config.toml
num_hidden_layers = 12
hidden_size = 256
n_experts = 32
experts_per_token = 1
d_expert = 256
d_shared_expert = 0
hidden_act = "geglu"
moe_layers = [1, 3, 5, 7, 9, 11]
router_score = "softmax"
normalize_top_k = false
routed_scale = 1.0
balance_loss = 0.000269
balance_bias = true
router_cosine_scale = 20.0
init_std_router = 0.0244
lr_router = 0.00137
vocab_size = 16384
norm = "rmsnorm"
norm_eps = 1e-06
tie_word_embeddings = true
optimizer = "laprop"
learning_rate = 0.000622
beta1 = 0.9
beta2 = 0.99
max_grad_norm = 0.5
batch_tokens = 32768
max_seq_len = 512
train_tokens = 251200000
max_steps = 7667
dataset = "wikipedia_en"
Below are experts of layer 3 (counted from 0) of a mixture-of-experts language model. Rows are named router (the router's row for the expert), down (a neuron's output weights, with its number) and show model dimensions 0-255. Each number is 500 + 25 x the weight over its row's rms, rounded and kept within 0 to 999. Numbers have three digits each.
After each expert's rows: a language model's description of what the expert responds to. This comes from a sample of Wikipedia text that the model never trained on.

# expert 15
router:538475542508494489491495503495497512434484567506500456485470503471516476453523475506515522518512506523501517457464507510485518482491529472501538486442478496502490506515481514486476512538508505507518512476537479484530478504520501443506557488489501486484483486491505497522496511488484534490500483493532508552529542511497517505508478480492492477540497491477488535489492487509499436462489475526463513496509469515493457484519483498481491504450497497485434457494502482533472505482494519486486531542522556500514481454493556503492549517504480487489507522530506503498523492506506523498529503550503500481440524475477499506493481524497528500542498519494471514491502448526459523455504493490541486539459533510500428518485494514510554512511527518472518483535511460533573501508522513
down0:514512506518511517506538571448510501450456514483443520498477519538503504473465471486472530488539510493488539446511466497519472499492482482507502541483509511495531506479505492519502526536517457484494556503485502482528486523490487510488506512457509467457467527472488538531450545445470462510511478463515532484499503491513581510475496499509491537502479508516508502477514521524507440480477525493489532507528483477482503504492517528466474523517491529510482492523525480516508489489487523514475542484514488466526479512476509548488474482490501488497506523513498489533514526498516534517499532501526470489489507544513491517474466549501528491501502501488497478529533443502501486507550460454544528559485495481504478487515508474439479503473530517479447470503504497509496512507511453
down1:496447491483537510547482527532513506471508511498494510501456467484546463524527510566488491506499552560472529471494474484484502472525493462505527466509499489498440536526489474509486513532500499505475512501525489486526493480529477466520526502495525492499506525490513444481517448486516506514531492504510479481533496521489541579466460466481478523481470519524481530497478483489508544478499511495489516485538454498498449521500520523482519512498510560469496491495516511513485540520527555490510484514539496452513512472499494465478486514478472457515486521510518523495471501492479514491506451531522503443484500483478488481496523519443515530504496489452460513485507507504498533460473484488506492510508496479483497535501458486484521458553515518472520478499536499504557492524493533
Description: Lone lowercase or capital letters such as s, k, l, g, r, S inside split proper names, acronyms, and taxonomic terms, like Tah-r-ir, SP-D, P-ag-urus.

# expert 29
router:500482536485507509471526508468520522495524501512586492464528487484507493510453563527476518491460507481508519537501479475467505510508521512479482513510506491463534449492476492480487453479494494463487492487440492516542453512440488518512530513524441543477562535471470478541492484486496495485492456529523511477459436515528501483514472523490490498480486508501490498515532509527510503514509525509504479492518485508513507525538548487523467540503534543485486504506508497495474525452544520551519507495493507478531473493456504494470450505500543528483501520486492495537523490497516486537517494516518518498455449523492489528529481542491488479507461528498491466512467520518530488456497511465508506507533477538508497468501491495520503525509495464549463515508519483508515520489515485
down1:504530525542488479508506486523532522422477540528546515529545494481482495535472519478481491497504481442477510464499515542494539500513462507485486474557496518476511539537530506500518495531533536499481506512472528498505489497482521473553500485473469494498527501480495496495496485493459524509490491514468554502532510478485433549491508533533479513505536513484540514481487509497498503477494468541500500476506499517493465516485475519493474518490499552515469515562514552473482512503469514497571496492504470496479502496467480504467527515503497479517483519479487515487486493510557505490487526498502517536468478512471472547510504485531495462508498504487487435528513513519534520499465491497513489528490513529495526487465531470477458519457491464528463506483480468498499478446465461
down2:490510469496496495485477519484489498522510440513519482517517507503494512525472496500514534492467495459517510470539534528533499520487484463478470495517510525465534499484483477473499483450476490560527479487505494509501538473493510459513460519479528539521450478517506488517462527553467501445497490501498525471472535501535517491543478467486505469543486495465545537491551529537475510514484496544475534474504460513458502487506483472520535511486527470537473515460504523489501502473475463490495524508505507503484514533510493484502490488493534496451542485501466517467490510488494513497458539541519485498505503504493491471532482501511493487554537549476488519508499473519498573522525515537543472504483450534476508470489530507486471507491441472495554529521493527525482495481492506
Description: Line breaks, commas and digits in infobox fields: birth dates, coordinates with degree signs, taxonomy ranks like Phylum, Arthropoda, table separator rows.

# expert 18
router:486513497544499517498501503491545528537510497520518460515492507476456445512516487487468497500464489478523508510476528487521494536499518509501509512515480502489528465507443496543472459419519447533521502500469515482504496509529496513443520480528497491475466498501526532512464521489450471526437477502519492531489488554478488481491541509525470513517516552486511496494537452478505499513515443493502471515514490454519485496500471485500489527460523503499492499515498485453528529486487478553495414553511491498471516501519479549470498504507522484516465518496451467492507490491503513528518487473511475504482463509514494511490485505520512494514456495501499488480471461488538544520533491493484490519494467470517471510535519525518517490518462495480500487558535513505458534488528479
down0:440461516526512512521492538521513525497455510509468474522518479480481507509520483492489499460504496474512512508475448496524489463498524482544524492465506486495495536490480482452513455508487554489471488461517522503457490511501477528509508459519485504510479496529516505484488525457494457486466480518535514487498497497494549548475517471501521482483507504491509500486515479506501485504491461448510535517517469525525514524511478445523481511514519529484472487473547505473539500521507497503507456479492506522526477514554520487502472484478445531424528505541478509487512481500492508491490473510479527518505520494515564497509513495546497514525476547542534527521484473450510494552522513487493499512484407503474506503518486508444455500492506500510505537547531506494535494507518523
down1:476501521509495523514488550516475468513494465513531492460468489522479500528486457561470490540506517480474494479462464507502500502505513505517517522454480468521441503492473504522470506482496503487491500504512498480503541482512466456460511524494502505505518521471516486512521520510511520499431497492509491536501450479453470530452505478484476515484501488500501489506475485521507483493469531502481558514504465481548462494536485490504522516466499482546505515482514503522546542541538459524499478492480484549530484500573498485534493557502486493481541493545516514510485499492503492482476494486534489471533497527464533486471497460511505528520526500496504473562507540513503515515497532444508535515487480540494461469487522491441496535461519511500526478476456496533516506524502508
Description: Sentence-ending periods, ). closers, equals signs in headings and formulas, degree signs in coordinates, and the pronoun it.

# expert 14
router:485490528485534487495446517539492459463493495493499508470490486532519504559495496561477521461436525501506499513494519567541543525527482516526537490503486459464537515479500473528494497502457492515546522508498456515505478554486495494463510522498490471517533523528511512484482538489512498531500521494499515471483481506520556457508515502523543545500488481469503553537465491454495461470522481515542462504491496502514491514499529497501497542478496457491531535483475473455511465477511492510494514509524507507518528524562469484478525502509477521519508507521462553481520516486498481488528480495497482518514482491463515465496497485519518472494500428477463486544514533503536483494510481485486444504505493498463537486516477459501523524509537475497490487480503505522476493495500515
down0:496552479484496504489470495466504479517517489505463490530459492466521514493521493507476494491537514496447525520479493456459526526496521515458450521530540517561472533479524512495510519480492534507477498487518509515509493512502478511503541484502496500462490430481550446503478461512485521489516460495513541522505548542523490500501501491479519495467472524549493504495492508505495491514511516512524518560500523464536494514494520498494505490498464510526508476470513469548482506512479550500502498490490488492480494508469451478550446482457527496506510471489499494541461524483524516537491547511491489490443510541529476493479500494459503503463542538454519479509490446467494450494520518531495509487510501452490497481523505482513525478542519490521515452526507524492492545460515478
down1:537471507485487479519496532537461540473498504496518552499503537504446449509515501527536483523494470479506493458486530509507483496502514510482494477447434482440530458553485438508494522556511471488535467517482496481493500481502534472524483501496531471487507538529491530506462541515512487537504511534463523514499437452449507502522540491481465527530522492478506479491488532498517485507522509493477466483514513506491528498494494518508479501468521468480486520543484520489496542511498491496504475495461535509518497460502522505454519506536474470489521468507539552498496488498492488474497498488506502495501504424494565519541460478501486509564475471492507517503489513510500498536499511479530504473490480507464533514467492487492531519478482540498517498498536481488528493502498527
Description: Closing parentheses, quotes and braces, often fused with commas or periods, ending titles or asides: "Evergreen"), (1821), km^{2}.

# expert 2
router:556501506500485545487491461481530472490499497469513534519477521512499519487469503529471508480511520506493498489484482506499524488524495480498457474544518511478459498485463538495520503534468491507528530496483498476493499512489508519473465521482456504499521526501485534424515482468454503493506486452490531488475488489467502482531494516490521525487536509474493507489494479474505500469446523570521476490532511496533447502514532486507533469517533521472466485495460457474504502501510483481553474544517487524494478510487475513492473483479542479544460523478519539473511526535451531497490525494491497516508504490490505485491507509522494483417486519519495483490542511552562531498502455463514484492536546470473515496457499482502513495421485462498492499486517517519510462498511499
down1:503467500517502523530458537477476475485503471466478521529518508496525488514470473488486467527483534466506496497476513471504522502508527510462533491493447485514458495488483520470568477541469496525477515492536472496517469508545470518469474525491542518533504488454480501481496432478475489479515506497537511479499502500494512540459515500510467520526535474533533484527477512511502518532519512487510494517508515533506489527491480488476503479531496481525518546495516508455552469474440511524497552514505479515497468480459462513505485482453521545544461528553496485547526506518480488486520510498482514501458511534476513503488489502484466482512495479476497481529548526481485520466482498495518493488497511499501511463501519431509472511523465521530561493544518555494517497486529500
down2:514492500507493509453502493509454495489492544539486494538498542498495457490498481496520485492545505509487494533529515510467504493555505461521508435523464453509526493495477541504493521477486480486490485455514486461498489503499480501481500493472464493505470482464515511456517535519504459479528534476517474493536539491509422496506481486527530506495535483464527483484494500492458547504464457539495526525476470528499512527508489541473491511504515501501486477533556475461525502537497500495528493544519502518501508470527479483514467494485540503533496469527492478503505475511508507491513472480496504505538447479507537469542493522439531490492487503555524545462501503479508518550513498484474532480470517497516547559449481486491461488496514541476487518512491516494521491542517508
Description: Mostly " the" after prepositions like of, in, to, plus adjectives following it such as first, last, entire, lower, original.

# expert 24
router:482509466512469493464520503546516474514540497474516541469481482508507510537505488469528546505481544481494504465501511500499468495455448508517476503510494522508523483518476510506443547494504538498459474511486482470496466479494517503477527557562522511511451479501497509491498500479520484495526519516510498510514533501502466509507493492505542513468515482505479501514556487506533504524500532488506547492585485514488486470512474467494510547526499466490526481484470546508517499465475488441443495515515515517512498512487494538500486520522484544463472479489463459491543494516525473489488503518520541522539478521472502498500512497483478525487507510475518486487490545498448573494508497503517551481524510518462548493524484487470471480507508472493537468478532481548503462511487503
down0:542529502520492482497492540538491494526510498543495457497490502498514497476488533484487523456497530470494462490470475519472489500499507533526497495484468503489491496511521495528523500481506498516528449507481518536540469488509486561550532473470499471447551507498502498503489505503496507472497541546476476503512458475503528488483497521536510487525494489506533503516530463512495516469483495543539495521463540474474476524497477554504479530485511485523508534491524490516534529494501510508495540490521493475467571509492505528468502524488507482499481548472488474514463461563459454480502496540506491492473463506513443541473468503543457510478498507523460534478493538495535532508517492484467479463538499489485478485502531512501518523435482507500494470509495462460505459510542483
down1:464520508535510493483496504497488517469517498548516537476482513531483506491460496529511458489454470480534459492504513508483491530497486466505503504505509500465534451529460461450505540501490490483452516487491484491498485506517486469515543505526470469482482493499529482487445513520480528489537458480542511537459499513528529471467524533531494530520497526516500525519505493499466559509504518467514531490517478466483499515491491478543457516491497477503485523489535492552493486528522529533501494521503481523482509483461511513511538490537458496514516524512509508443526482514555454507513478488503480519513456548525498528487496506504433523530488476480458485550465502498488492537496493514517499487484555476515507493523465470506491477544474507468529535489523496557466492519453504
Description: Final pieces of foreign names and words like o, us, ist, ors, such as Od-o, Bil-o-ela, Milk-ym-ist, plus indented line breaks and as well.

# expert 7
router:523489484466482513464419487487537492510531511480500532529494503528497555453494541533529513482471499474506523531433477507543507501539504489472502499540486513494498499488492475501485521489525529497560521510508461448501491527487499515477471521444474501511504495512447506495460480480511518510482490522508557536515502555500497438515532520499475505509526484481527523512526499547495473494521484528512496534461496513512481522500511529589440531505513479496523486491506505497516495490477480506575468498506529527500459481494555504490500483510516511539491542506487517504490507496489468510516477513495482518480485490494477515498516491501516479504478487481501489496528524548555508475555487477450528461505482516507472456472499529464500488487476492513490495458502520476525492524483495
down0:494467443491525528523507469497496511512507518539517457506505553544490494464485453574547500498529487533493514487504450465509474474501519536500503490514472514481466457503481513516543487488522509525481547482507517503475470536485500512531472456498532477505540492506524474467523509530514502496487491467488475469477519458525491498530544484509488511464537533531527503515475487543547470464500501459462525485463498516512533487506496486471519525500467511508471437529506440533496458510510481530499481529500507527498510513479491490525494514482508494469493474473474511499495534535477518500534556466499500477451482517494507486481481468468489489503457503519482466522482475460465502552532488549501518520512539482483485509478500551495478478486506504530487529472505526507529498487517523
down1:480528508499476483481507518482478486517503464490537526516468489533489499506531517472520488509462500525526502492510495546488468545516489495523513461505491457478479474519476511501488477516467491531488541514466515550527508484523512519480536502535509480484506529552492505532484520484482524454504509528506484480443515486517491483502467530523498506471517532503514515547510496476463482474479503532488493502495453499515464548495501517511537509509512494493464504524524485474546518488498497489502510494508503485514497477537497446498496498515474492519469526446524496498507430523494531501466545507510491490498521517455466505469486532497476480499555486479556475510476471472458500545509511441556492525545509484520502463511528460517546537468472478527541459492542485434523538490500472
Description: Connectors between paired or listed items such as and, &, /, semicolons and commas, e.g. Rothschild & Jordan, producers separated by semicolons.

# expert 13
router:563512502511450514509446470501501523465464511455526521506461526515505522458501524539475475468534511506520478502511510519521518493526489522498503446550464517492455505512512510500496489522480525458493479518532483484510528462465535532479486511484475487495499537506465534472495506458491537496508482496521581478484515495519508435515510533506475535497535528458510524527487513501492483489463502550473491508516480487502445486531503521530507546489511526460485526576500485476507478522520499489517484502466483490483525488498530508478483471480525509518485525493488479510506490480521527494485519550494481528514486503521509482491515497494490481491470487498508468513540524499531513453503497483501511485496526519503545472527479431486501536441502495518473463452551499480503465463478503
down0:492463453512530509484501474506507520505447501473547470508526456496516505492525533465550476492502466472481488518543494523550494524510503528506456492537511527544475489510540464490479499471464498510508518517473506527525503503524459480564530547489485460484488509536492486506489514513495563516527461496456508506499492477499476548484487518490535484514499515476508468484493463499462495513459509502515488521509475491511503535531536486534511509530480499512443527487478535449527494461532458481489518499499493499528501493533431466544502503486499489476490521481507507465481518499498511515554461508515501511493477528453486458495484491492504515502483529490541450537494491533487528514499507532481468539512474515487474492522439540473519515522481542523487498495482512487496518453512474
down1:484540489474440466504462517485471506515460516512503483465509485496473484437506499508472514560507484514504494521455466494478455525463506484508461481499491496478497519529475512497520525510509527487512472475530505501469465505515531498484518446459506559493507577535496514483467506516489512452539499542481521490571487516494479483504457475521498524505500480530535561516496515490506524491480473516492540438485525490530513519502442501478503499491497544491480473518516486477507479523530506491537525516531514511491476507501527522461536517513521518496469503482542468498475531520503496536501490520514554534514515486515474507481469496526487475475512456519489522485451541494558501492499485498484474503461501521478490530469488496519485467464495523476507503508531501492547503485494544
Description: The article a or an after is, was, had or as, and line breaks or digits ending table rows and list items.